From a checkpoint of a small mixture-of-experts model trained on Wikipedia.
Experts: 352 ReGLU neurons an expert, 2 picks a token, a softmax router.
Below are experts of layer 7 (counted from 0) of a mixture-of-experts language model. Rows are named router (the router's row for the expert), gate (a neuron's input weights, with its number), up (a neuron's input weights, with its number), down (a neuron's output weights, with its number) and show model dimensions 288-335. Each number is 128 + 32 x the weight over its row's rms, rounded and kept within 0 to 255. Numbers have three digits each.
After each expert's rows: "comes before" lists some tokens at least twice as common just after its tokens as in all text; "mostly gets" lists some tokens that are sent to it at least half of the time. This comes from a sample of Wikipedia text that the model never trained on. Tokens count by the router's weight.

# expert 16
router:106091143139110131141115109089108125106091078124174194083102144140104132139178140182142083120073134065115169095175146161015153148130168151121138
gate8:152145149172149090067103165124174110195070145106143100137089106132101151065073164136136113153152132129132126128153164089123116146137170098143126
up8:149168099165151108123090157153150122183090147092197075166075095118088150083055162117089082111156128145159178125144151105123095153162171094149164
down8:070104142174156073121084133130164119145179075094180076171148096093052160120146197113123166111123181144118121124098151116144185070151114129157194
gate9:126156150061103043145113125112101118187140172158126129086127093170146164097061109130115102108175087121102201177173099099130167138100065165071112
up9:124128097100182152130126114120126118111160219148100149136171048084198056121067125119095113126152103177100222101147154137106150148156132138199108
down9:115083145163115126135164150093161157072069133069064126183152167119078104155078117111078152127124133128176115112130123138100090118151213134115123
gate10:159165113139150090016106094181087123136109107129111052172136174185084121146107104186129080134159168154106150127137145142129117078146154166131135
up10:094110174110098150161135184112137115128145109126130207106155156066150142116177091124128074112085106127132095128146166168140128174113110101092099
down10:116101177116065137138089134110081092150176084129154148148110143138104167138177128049106126069167159150181135141144139146116143109127149160122119
comes before: " ", "|", " —", " X", " −", " January"
mostly gets: " November", " January", " March", " February", "°N", " December"

# expert 21
router:080175156174158139184129107061169065142169120157159125106102170121138142113078193152187166106102187134097103139135123124094128133130064158148102
gate8:083114154170103108112097103036123175142148113190144103127140147124077145126122143168148135107030129112093107109096147171112087117089088097103202
up8:211138088117136132131097171182123098149130095143124151091110086153147106143125107088119119157175100146154132105150145086114165129169204103160016
down8:138144209113062174122132105116122045097159157124139109115142139142156136085108060086155091141129170190110153177138092163158090134152155173107163
gate9:183140125067112099123087121160079135102063083087119160150131097113102171081118115114087155195138165133185139094074199082147159066107079133169117
up9:074086091133089108113116140178162145086093125135166128193097143147182130111151184111148094142200082161201122112126125137089124142153159146091132
down9:141128118126091111094125128083101072100142087150160129143158167139141175159080113096102164148129117129083124122100192100111136140117191105157171
gate10:166183146137130145151115123141113132134137155206163169140148110132148150079095167153122128106148134189165141151127163128133064134106104089191125
up10:114075124172147066100128104108125150091089105076165135151028121118116121157196105130165158129133149091112200092149148117121178172145145164068143
down10:131095087120145104097065123153190169126051175076084102147085130146155100140084132191145119118142139103171131097113125100095126124123139152107093
comes before: " |", " |\n", ";", " %", " |\n\n", " Votes"
mostly gets: " %", " Votes", " JPL", " MPC", "/a", " Socorro"

# expert 7
router:077084094107185098129107157179127156178137132172077119120147107129098139168084108144128137131136099123146115056093088081138139098147097154154097
gate0:158128123167177142053142148167134090082102128131123050137167066130129138126122117107055124143081080094135141124121085111146171124099158128131109
up0:177165139139177130041116121191136133133108128089159081132189109152090122087102145123130116142099108137107126115115099136132166124147138111148134
down0:127114182098083139119156168207112154082126104119106119163114118129107111191121126156123148114143085099140150159089196053156120153094146141165105
gate1:088127128164092109170137141104167131116157111080144133169085136172141138127132145121106094115133114120162116122161121126063060125146192153132094
up1:154086174082090111095139186106066142110183146130152134116056140082148126175167095101114113104084123135129177130156120092149108165144138095127104
down1:114124141105131139187161094142125109137073114112120158162134188125085111137161101111137141125055149119158110103081085147098093149182171092102181
gate2:143084079111105142163111176113159124133137111148097153146144115123145144178106152110147111116109091091131145152120133199115141106131110096130109
up2:178136150144180109150075093120098120115135087070122091103094124168110086090148126065150185130144131117149135121106121100168133169080122121094145
down2:160108156087158117105112157119148145142152129135141101134168068098153131110066113051136120108121121146187070145149079157118125122124153122083126
comes before: "|", "-", "==", "The", "===", "In"
mostly gets: " \"", ".\n\n", "===\n", " ==\n", " Mc", "===\n\n"

# expert 29
router:129149133157084086098098102118069157087065112121081154156108134094095094130134147086154110172158172179091143109150106151176107132155175105187075
gate8:149150168155135140122075131078092090088137102107121117106100130124173103118094111148102087127134124113160120117118075182117142154064141133151109
up8:144142075114087155202170126177086134124112122162132153132169060119166120085041128118143076164116147115124121156168104117092101143087139078142129
down8:136114100125161118104167169146070109092100119129144139140113090146148071190137066178142249146154082122116137115114168079185133130137098144118135
gate9:142090109117178104052133164123164122131184143152122121172183151136136098108128155123176145114097119150078173184152097129151096117105147217156103
up9:128129130100145092073124105115156099093116141109121162154117075113150151135107119109078201094145124121114133111145129136119162104153211120133145
down9:098126127121067139132083134127131190168077127147136127144129151194106148096139227129159082074099151153159173133160184104147097143078114087129127
gate10:141066090141144184162080117145117159180124132160138129107086127126136104137149151071082134107170116094113136146142109072090100105113129075123161
up10:138056132182098113166083124174108106156104140141145085116128128084104130160096159069082155113161124097095152106125116079069065096141175107138100
down10:101106054174098143085146090122152117118155175116072171139102147135150136136078079154144144160116156115112077144127096170148179125121121178165146
comes before: " a", " was", " is", " (", "born", " an"
mostly gets: " footballer", " politician", " =\n\n", "He", " He", " born"

# expert 5
router:180169140075182142069127133160119173131117121131172155148126133120120080130083094098152140115145072174135190154132124126218113175148153109100134
gate8:134154149145105206086118144166086157167106108134106156075156098100106112099081122129075067112187146105172123091052163102133101116184173111183161
up8:101126148176172064177110193146122130091125091116128145167117195165115123173129164112156093145122154162052102154136175195123098133135111157161140
down8:123094160163119137123152118113115121122094110135118128083188129085094138141139161102131125116135149075091158161155099177108094079156125087173173
gate9:137175139150119084052065096121115121122124157127148153085130162115125112151149104177102135113078124105147129159140175112056164120108114076182088
up9:144113154149098113182166130157113100153125103079079075125105144145120139121115153054178117151152135114111124071102103124177147133141178089093138
down9:111117153131128105109139124119093090094177173174080141145168070165108110153103127080094176137173186074107135156212193104097126145155113170151115
gate10:151147151123141131141131051112126138092170104179118158174110080068138126099136076162120057135107199135133105210157167117153145132078135108098172
up10:050124064175113066180129185155129080092095154121128108085041107154160135081141184107136162115148110111152166097119097182138121128195130166131106
down10:098151095175138137153162136114105162143163102101148121150095179140124047103150125142140041121125135124139142166204161152093124102070138098167129
comes before: ".", ",", " in", ".\n\n", " and", " to"
mostly gets: " areas", " used", " available", " occurred", " issues", " arrested"

# expert 2
router:099078155167156121100137154184137104143114111147112157127124162106100203179114167157145094174146121088158091152118142163143141112149156177179125
gate0:152132133124060140223089100107142113102188118090175103107144119118176133088142134130115078105132104099081117174134127135157155065147093153107147
up0:116164094132143112097117150136151141138155162149129093156115102122128130122110100144158108168088122125125147153120131144107132154159109136193145
down0:078155152107146100145130090138149084075094130130147126121157082139112117103126146146161100078170159168152145105161111131081185135151106083236160
gate1:154124181091161128121130161127112116114087173151202083067092130107194148101110136173113093123110128138068159130131123111108129144098107150108134
up1:163105142142159070199158127096175154108116177153108146098168158145072114193108141208086135136104145145096141085093097064118142146126142104163190
down1:073139080137146078138093121126146135133133124102137134191108164120191127162164093148144183116126159120128151130173151056105133085151116144146156
gate2:152122102106110165149122166127111112119165126117153138096109104157122117125180162109077100172189116143176141168099101089117141131155128080077166
up2:117209100081153136140135091176161113179069123098164086063182156181088167109078065156151084076135138172097120130093188158110107078138108146134105
down2:173134195196148146142156118116153214080073125075169112185080055127110151193156104089161161158121098092138147167116118176153133129131138184119082
comes before: ")", ")\n", "),", ").", ")\n\n", "–"
mostly gets: "(", "(s", " ["

# expert 18
router:169097093169083125117132073093080114120106177112124137095088133124101143108154154178136169154130184140130107164122181124065131149129155146117090
gate8:115057145080111076092133090109165151090080131178118121097221119190106146079168088139141104139100150143159126162139089131159102148117102125156154
up8:070082147097080062104062105162126152094122120137077084144172100182148154128051100147146133056069095135139119119146049158103090195162122122172172
down8:110140148208150125134083154122095133118106065181107129117085080121110114153192108066107141077153153125109101129164060158192114077161162150174133
gate9:202107139119100106138155124084106152182129165097084095189076142150121081039147073107115155117116093114113145113105128122108124168185089156142119
up9:111140111114107132142142151119087120111143036113138148140113132097162144166154162110161157081044076150154134076069127141129106167135211083132179
down9:113078073172199129101147129149144086164131146138108185156133153118156112168072087141103171142142117129184105120125115146149119167169136104169137
gate10:089123143124096084130116113110126106151177236133204102113176185136135080167134161099121126160099142186078097103144113126134073143104120143151158
up10:108092168140074174109153071171114124176141067195146109221185152146106069179102147171145147095119179168096174168154111144172149140138105174126153
down10:145168079190123077027153103132120114130145163054083128118084135112124110161115135093157104123117148146145143142167131177096162111120105156120202
comes before: " |", "|", " Party", " MF", " FW", " DF"
mostly gets: " MF", " Votes", " FW", " LINEAR", " Turnout", " Liberal"

# expert 4
router:133118173133086120141128161162122122175092200122123123117186135128103096167230098143088138155118181182117083107094137096168158077092100150092118
gate8:164183155164144104143088135089184090172156111128120113096147163067108145115121084137062109157177095165125160122132039079146129164134167120132113
up8:166104097134165107128107157138171164151135095113108120141108137131159136136128096100106153104084125161158136114202119164100184127137106083115072
down8:167119163123090129091122092115042186108115114163163131171164146130133154140135168088094103149122101200131160156091125163135137144146102068131186
gate9:126199103121103102143135103125108152127133116123135111124074054166142152123095097159125112122123144124122117118129134089114088053104194132111132
up9:186139104161143118114116090128122178159114129112136145120109114152091143058116116088171128122108113116125155149114128108073124166156128157109106
down9:100138099082165115090152110112152158175073166143097131142081120091092185135140125110182107138185146136105178143128121092201077100117167070137141
gate10:072134114115109117128147128153097119139116155123177167190118132121141133164068179114107099153184140116157161105172174157127154173083139116174127
up10:072112158102102139104136070159090114126149130149211181137136073121162147168153178136144111092184090157125153124193217121182095147126121136146117
down10:151210124145155130106071125126108187097158149165141126102150111114115086150143139147050090070132078144090130038147140093181130069058174105126082
comes before: "-", "\n", "\n\n", "=", ")\n", " ("
mostly gets: "Scientific", " Clade", " Genus", ")\n", " Animalia", " Arthropoda"

# expert 26
router:128094136171048131156175098174123091101121108174127169128100083116151141141134105160172130117106088127090062077082124122070156072179117148176115
gate0:108119118166096104174097102132158107141152185097170124075081114178139156092059134189165123153111153165160123126113143127151086181110120169136110
up0:128121129103169151148174120099110149152111106098108120148148092081156097200121102084092188134133162102120140113122110120097151173150192111133142
down0:123124103173141156117130132097172138152112135094115167073140132211061108154092150173142103118067148149128146067222100083132080111122075144087114
gate1:130153122153132163180113137103154127134153098128017132119099163087118141073103080135126104149107132135158134163132135152171059095120124099084105
up1:159191128132136105159161066122103178143167128140120129169140185090151179135139050171120095085136069200179115173134105102155089121151152103128098
down1:172143109101132147146168150124099140090107143110219155188128195124141104148150135093107157188037118133179111114079073089051159103149143136116082
gate2:158099117098171165146086137095125132085128175160114078178132160131155108086082035124143142159104075174187090162125136126155138112083065131098102
up2:141133105135145156183135137128137117099137142154132090116106147124130107130088094145138144168083088124229090133076174120139170112086102118098086
down2:125060163158171143163189149147132163106032144174124141126087117166126138194086099150107113135117144137147075141134115088118109185141125159119088
comes before: "6", "8", "7", "9", "5", "201"
mostly gets: "199", "196", "197", "198", "195", "201"

# expert 25
router:148170087082169193120098166022132107107118128105217078190183102108113166104117091108105165196118071179060135129148160183132099185133146093140149
gate0:071146126141178181079103131051185144167086108117126133111107123132103128186094108124137118161159130143083127168082182073143139172134171095095089
up0:126134158177078169034194085092086110160137148123101120140172164094130099113076104099137129094129169133141169133129174087137069144147153145130116
down0:192139112157124141155055150118191170098095151140127169116125130091156117167186102161107172174092084123101109128122156109103146141117134099108125
gate1:087099132125150080117129149132146129064150111146125089158108119147104149133076099113145073145150148097156106142158113200090161094122132178189083
up1:087147148156106131146139107168120141160087132129149118088100134177177156115166125175144175084110129154128136137076122044124148142154093130098133
down1:179171156129168203137130119091133084188128096186107096083162169162165155089048154124139102133186119103081113156182134146114132159137120098119055
gate2:093127177123135136124134134132070109085146145182146115152101163092168126135135126109093148131170108134107145191087126199121138137132124031115066
up2:142149122109185139080110058175053088122088072128120185184125128117122122133102163084122120150157078073143113123134205111136083132125117096120178
down2:094100132146095166057143087107138093133123093139122090150157158076140109138152106140177143117119152128115147149172114206134158150090139110106127
comes before: " the", ",", " New", " United", " South", " County"
mostly gets: " located", " near", " southern", " Lake", " South", " south"

# expert 6
router:114097122137088102138152170174156158166113154150127134088107105106163081117131208181084099096123134086138092167130109067063170097134138127106184
gate0:133180107141098176079103171145144064123117154189159165138141082164068112164127166165116102127113172176087174130197171116183144187096120147117135
up0:138120079103122090040128174155165152093082110159176224146100136127104136154119116181095142125157170126123143149133177128164166164084123114146158
down0:196062142107079140114103156147097135074112085155118177130146085115093143140062178154158113133130116148107127145166130222098138142112118161103105
gate1:109109139094146140159122176039107142170127109137152156085127106142137158113125118115135103134142101193091170077103131125119159173158102104185196
up1:127123133142085152075126120179134095097133184117093087158183068078089160145135095146080127123090173110153114163107161125156082079112177115042086
down1:144128150162111115080104131103132138126103153117105194140114122166078073105162057112118115097116137131131176175166158131171080104100119092062126
gate2:181074155096108125110109147105166131099156161110140103143129086181130199079084097103167129164097104132110144129121118190118099123125153143146123
up2:125162161186115123144123158150117105148042097141094144076107157143153120160134136167083114060155136058127139169109131088119114088110051103092070
down2:076094153084098164117085183112104096083121135180138136096062102155120134120117093192115103185123129156154091124109107196146106101114165117086138
comes before: ".", " (", "%", " m", " km", "–"
mostly gets: " mm", " UTC", " sq", " ft", " cm", " mi"

# expert 23
router:153164165134175146104137111094090157130174111109140114164115114139089121137057106070157140170101074151124210154101123110189095157152148101137144
gate0:125150186110151170086102156123087132180116097122143150112135198129133075184125142156106097135200134124148147127109139098157130162139084096143113
up0:042102086131135122142100140123096136160122181129151130087161075038140089112080113163090130153142139133129141173076105132096117136204088114113096
down0:138178094134118171105149103065137166106146065143142092143126156174122124099109184172138125057117111098168090146166159154050034082074113174059121
gate1:144136170100120091129148207131131092156128184157123140160097113169122086101116166130100150126138094097149136081121145168057138180112146071109118
up1:114063161159110189160150133126104103160083156109141161122117084065112102098131156150125134210123083166129147119182065108169117128133121136173139
down1:085105118145102118121150102150154127116198119079116164146155099130139187145120150127145103069140116173080149132153137148141155087136135158157166
gate2:068161107114127123123051109168113113115080073104142157180072146109135111130129141109156072172155142197138125083123179141136119164131116145107067
up2:086091089139154145121058090113145114137129101107181124099086075130143079136112160111117054115105070187161207119152148142114132144086079067072076
down2:112116155141178171126193121125107152112141141127125149102161109144096140155149109107102071094065085213134144126054095058180127124140184129173106
comes before: " to", " the", " a", " in", " as", " that"
mostly gets: " made", " took", " began", " moved", " worked", " received"

# expert 10
router:120156147156133142077129167141137161071139065072088134169118141168112129121098121078152161115187167139091174086133140166161154130141159079145149
gate8:119063130116132139125124127082067068115088136160160144102094128153150141109131170119131099126143160087122090147116134115149113142099087115177075
up8:142134170141160063109198155117160154092097132133135113096152093085139116128120164100120087102214135118165170143105112121152141116148067187079143
down8:128151174103206161113107167144100135158121118122111135104095140148139102128098156123155177193098187121128107149163141114111191146124135143153111
gate9:115128167127149075154089046094158151127105122104110063078161125082190124128098096085107094079145121165117099120155148105180139165091063135092151
up9:140110200140172108081045118130116098148171067120143107126095173107159137103077167110070130150138148170114176148176122137155168174096150120143172
down9:106119127145108089120080128128152175129109111140085079094151071100140197166112116129096098112096096141034114197137164161127153153184098087107176
gate10:153169172140126134067116141091117060163062121130126149089142120095174100065142148097146106173132173096172101129152160112141172098128169102142106
up10:171147135140169150082106149116091096100064088133116170133131143159186097144108140046160149181118126134108091146170153147103177111148171072139136
down10:119128072074120149148143084166129158127080130125162128123132127099151190150120152097115080184142156189140123119136105181176109078204115124096105
comes before: " was", " is", ",", " were", " had", " he"
mostly gets: " they", " However", " which", " but", " although", " she"

# expert 20
router:111154146120091132152146155136127090089114161212164111118182117116129086091182161132103164148094162181162108078091098100097093075094151173098104
gate8:187090112113130127082147140103103119180109099149075076087150157100161163131074097134130106149181127097133210140147112140100058113143147088150143
up8:089174154101139125118074129170157123118125144093213163177086108178101110162181173146106133097105105165106097087109139123218204127097156152101099
down8:075099178071131090094154117108126089090231170154126108128141142142159133137136150139142084110079073121155098145137098141115146120088126147092134
gate9:086154083120121101066125139119157096153147141102154122135152128131107126163154123150120163105138115098144178144114178122150062076124201177101094
up9:112116166134055073098151140129091111169171115113160077129081090118144079154118110153107068146159121052122136103109071105151139093120188147163177
down9:174122106084134149111189121135061122149123156095208161113079050131142149183133095138121144182163139130159159169101192138190164136180179151160162
gate10:114104127201158162098099118096121117089146165155115115078135103111104103112115103157154066146168061094117098191138170119161127088104096118134171
up10:161137153113128090170158121152132126175077099098083153160123145157130147150113114099125168078071187116135158131126138144081152182061140074109137
down10:142129150120190079162129097101198148107093050168074201164080116131150112115159106127118066091117062134126165084125093129153131204122097201044099
comes before: ":", "-", " -", " –", "–", "\n"
mostly gets: " Genus", " Preceded", " Coordinates", "|---|---|---|\n", "|---|---|---|---|\n", " List"

# expert 27
router:138163131174139161060088106090113181115115135094163140134120153137132106122075088136170131125144118140103170179094189112176147127139115127152083
gate8:149124066116117153161111224102100104120120185124113094128123083168088185092153117135156116146132111141115126064109144154082156092157137136137134
up8:168111147112109112125090172091099081123114088118165131144100112131128108121175187130128126140166132112111179079110170157106160126099152094127133
down8:104132146086115123110093119156085116176126128104147157135137166113165173114099075130142098101169118126097122098112100100192129104075166153186059
gate9:138077156075136116116216107112114127124095105120052121114240092111136094109149173148082067136147120118124112176150095133093158058116133107102134
up9:144106154151158135081104112157120117087131142168137087076137113107131123185110099131112159134106117089116152200134188093135082097100134131155177
down9:132154095080142142143150101090140143136154166174099100102117150085163112169164107111112159119162100118163155157098164127144125103155123116161087
gate10:141143169122162092119149179061132120155136176171073156146099120117150077120126096066120150134123149098119130086147139089136121066220132116141143
up10:167153064125100153128134149164127108117164176118116132158081150164168094159118176123133145118110140093115121086086077163123140091136103128080154
down10:126102165163131115156104156149167182148172113114151162118165152121126067161125112166069159157080088131097142110068128175127112107089128139116157
comes before: " the", " a", " and", " including", " as", " other"
mostly gets: " many", " such", " various", " using", " provide", " includes"

# expert 9
router:103068153121069125140125125198191106085160129150079155117135161151138160121160150133168130162147168133125048109106148144033110080163131144102147
gate0:111136093053109136117129167099135131111174124135138135152123138109128130109071112119150119098123129157166104069173154125135111101116103097155100
up0:112116130054121199130167157113148126105073159171136117136167114124134127129105159179119084071162126156122110126113150142121111123194100056137136
down0:099151120167111167155113119148098135119149205157128037197114156098131165148133103144093092167187143135140057109086107133033112127128197120126088
gate1:164134093087155157074112170118154089179138119069173109126090158163127184060121120103165168190082142110187144156131155157156052101183143055148142
up1:094129152118096127077111107117121179146105102072153124170160090125167084108110139164067117141138158161126150108107121122151127079117174114128089
down1:162147181160129146118074116083144157193155130120168135127123150116118127105155120132152137102122169077139166158135115128255110130137099169130122
gate2:139113183126138212123129139118107081151173091148140172129133063108215157122154154133116127104131114143178159151172095172135122189156155133179165
up2:144111163095126187149101162109107094141146112140112181153091075177202143088169178156116131091132164194180150157154083103141140124117128141163150
down2:149203096148114046147156169116093155041149073077138097079133161138122052163162156087119142184156062135101116159082141138095067099106110171094158
comes before: " ", "′", "14", "15", "20", "25"
mostly gets: "″N", "°", "°N", "′", " Coordinates", " JPL"

# expert 28
router:124142117124144115172140136147135155157150130110077187122155153057040091143120108134100101141122100113129129099061109110207140095139078136148105
gate0:134068058086147101152079156076097115125132071131116128166148143143168067151175170121118113097090137082099075118133165125111178069117066111058084
up0:139150045141164105120088170164143133079146133092142127155137121149139057118142135107104173118121097124129140118102128129145100108139093183075100
down0:120124124120113118128117125113164103152099171087152164099182084153206116125172123171129034121114179153141175135084103162114101112091119145159139
gate1:123094068113135098113115119137097148098130134111097173117161141164144143102095173089104133116130074156094144150091184176089126161121114147057159
up1:191151127113148157197159136082156183160106128149111104159158073109115155171150105119131092096060156142124053126125108043105153093123135138175137
down1:092114177090126142110124102143109169110156069101149149069128131119099146134153158152189100137124090082210144129128079139203080110066124089136074
gate2:106142114128120142074121115117150152134115082154164120106124115145189189080147155081171112155092204105154141125120166165114170118079149133142171
up2:092122194151089158100135089105183104145139097143126148142130115136181145070128162117136169095102157137116053134148164188125154117153156135125150
down2:063055104099135140122135136160139069109094163098135060109080123152136124098114106168098085141157138135178098093083130129161166120079137079153100
comes before: "==\n", "\"", "==\n\n", "===\n", " ==\n", " =\n\n"
mostly gets: "See", "Early", " Eff", " You", "Sc", " See"

# expert 8
router:125175092133185088121175128167141172173095108125104181119149131092139121123154112134113118065141097129153101090086093114081138100082079154077072
gate0:109159084141080195104142134158117156158136137120128100179126209123164177211116123093123087113166132131120188120145119134135141184150093122157138
up0:142152119153131144152154103125159158127130163122152144102182066110104139114114094180100124137088110151103123080130104196142152146113104159172139
down0:129100162108157115092096082115127125083135155108079111104094154155162170110117178108132100164101156066137107161132125086111044136091162127096135
gate1:170125136091089133175104149116144110150154096097119124064152104136144117072178064081126139138098147139156148132105082134105174119166083111176161
up1:146157139132114081190101145141148122140121084103100142081166107101099117076185084111123151111115114162146117106102090120107178092155069139155139
down1:090141129127140157133174123139105108116158167098144140134117112119072143144124107206109038113080127131114137084137094087137159179151107166164128
gate2:168101118158065199101130162146159127072158080153096088142204093107088113100105150116116076136146102109114146213223146177132129142112138125134093
up2:114157112119153082159113096143079132174109141096141150103049143155147166161182139143151171147131144119150135035076120065124124127176124118124172
down2:171154139116125099150159082139137119141166094166115159137081141097132113129140111198188121137139116137200101128128105172156145110090113154126129
comes before: " The", " In", " He", " It", " This", " She"
mostly gets: ").", "\".", ".\n\n", ".\"", "\".\n\n", ".\"\n\n"

# expert 30
router:163143105115139145055131162051124158140134132091113144131132084105121089104090056143107152116173137147079161138090179139181167151152150105138107
gate8:136063115136186175137057161157090082131108128104156130164108158109137153094086123136127111155156150057147134066126101134114125122063183140139157
up8:124150153110154153141072116118140128096137144125109181116124120093081137106096102132093120167111097197159124119116170066116116170174130110130172
down8:212156208115171089202117133122108132203146144113102075101091134112134141146110113147096091168157152110087121152106125105087139124094126101170087
gate9:131104148086111108138150168137058123108105076111097129139067170072173122163101127100117152113058147051127136113130072110125110097135141082131118
up9:172131176140147111069146172142109130175100135147080191133095189067183095160120066144164086120082154096123167129179084153127135129184129131151159
down9:119109122148105087144117147186191178151122135163133188133085169160146156152151127133148132198102080191133135146079106087159194138119190110150121
gate10:131132139148133112159116144130167144157092164135109090156113136103147107111129127057087077156095136121190151098140095098136098137129108109185147
up10:103088122126114142107153167092157156184105147137131156148122118078153095187151110116096106156035107142164197144085123162112112179190095167167164
down10:168116132083186123151158105192078146175110120130162144114122089130168097095123156124124130184160154140089130147124168083145112141111131097182075
comes before: " the", " a", " an", " which", " be", " their"
mostly gets: " using", " word", " like", " without", " if", " inside"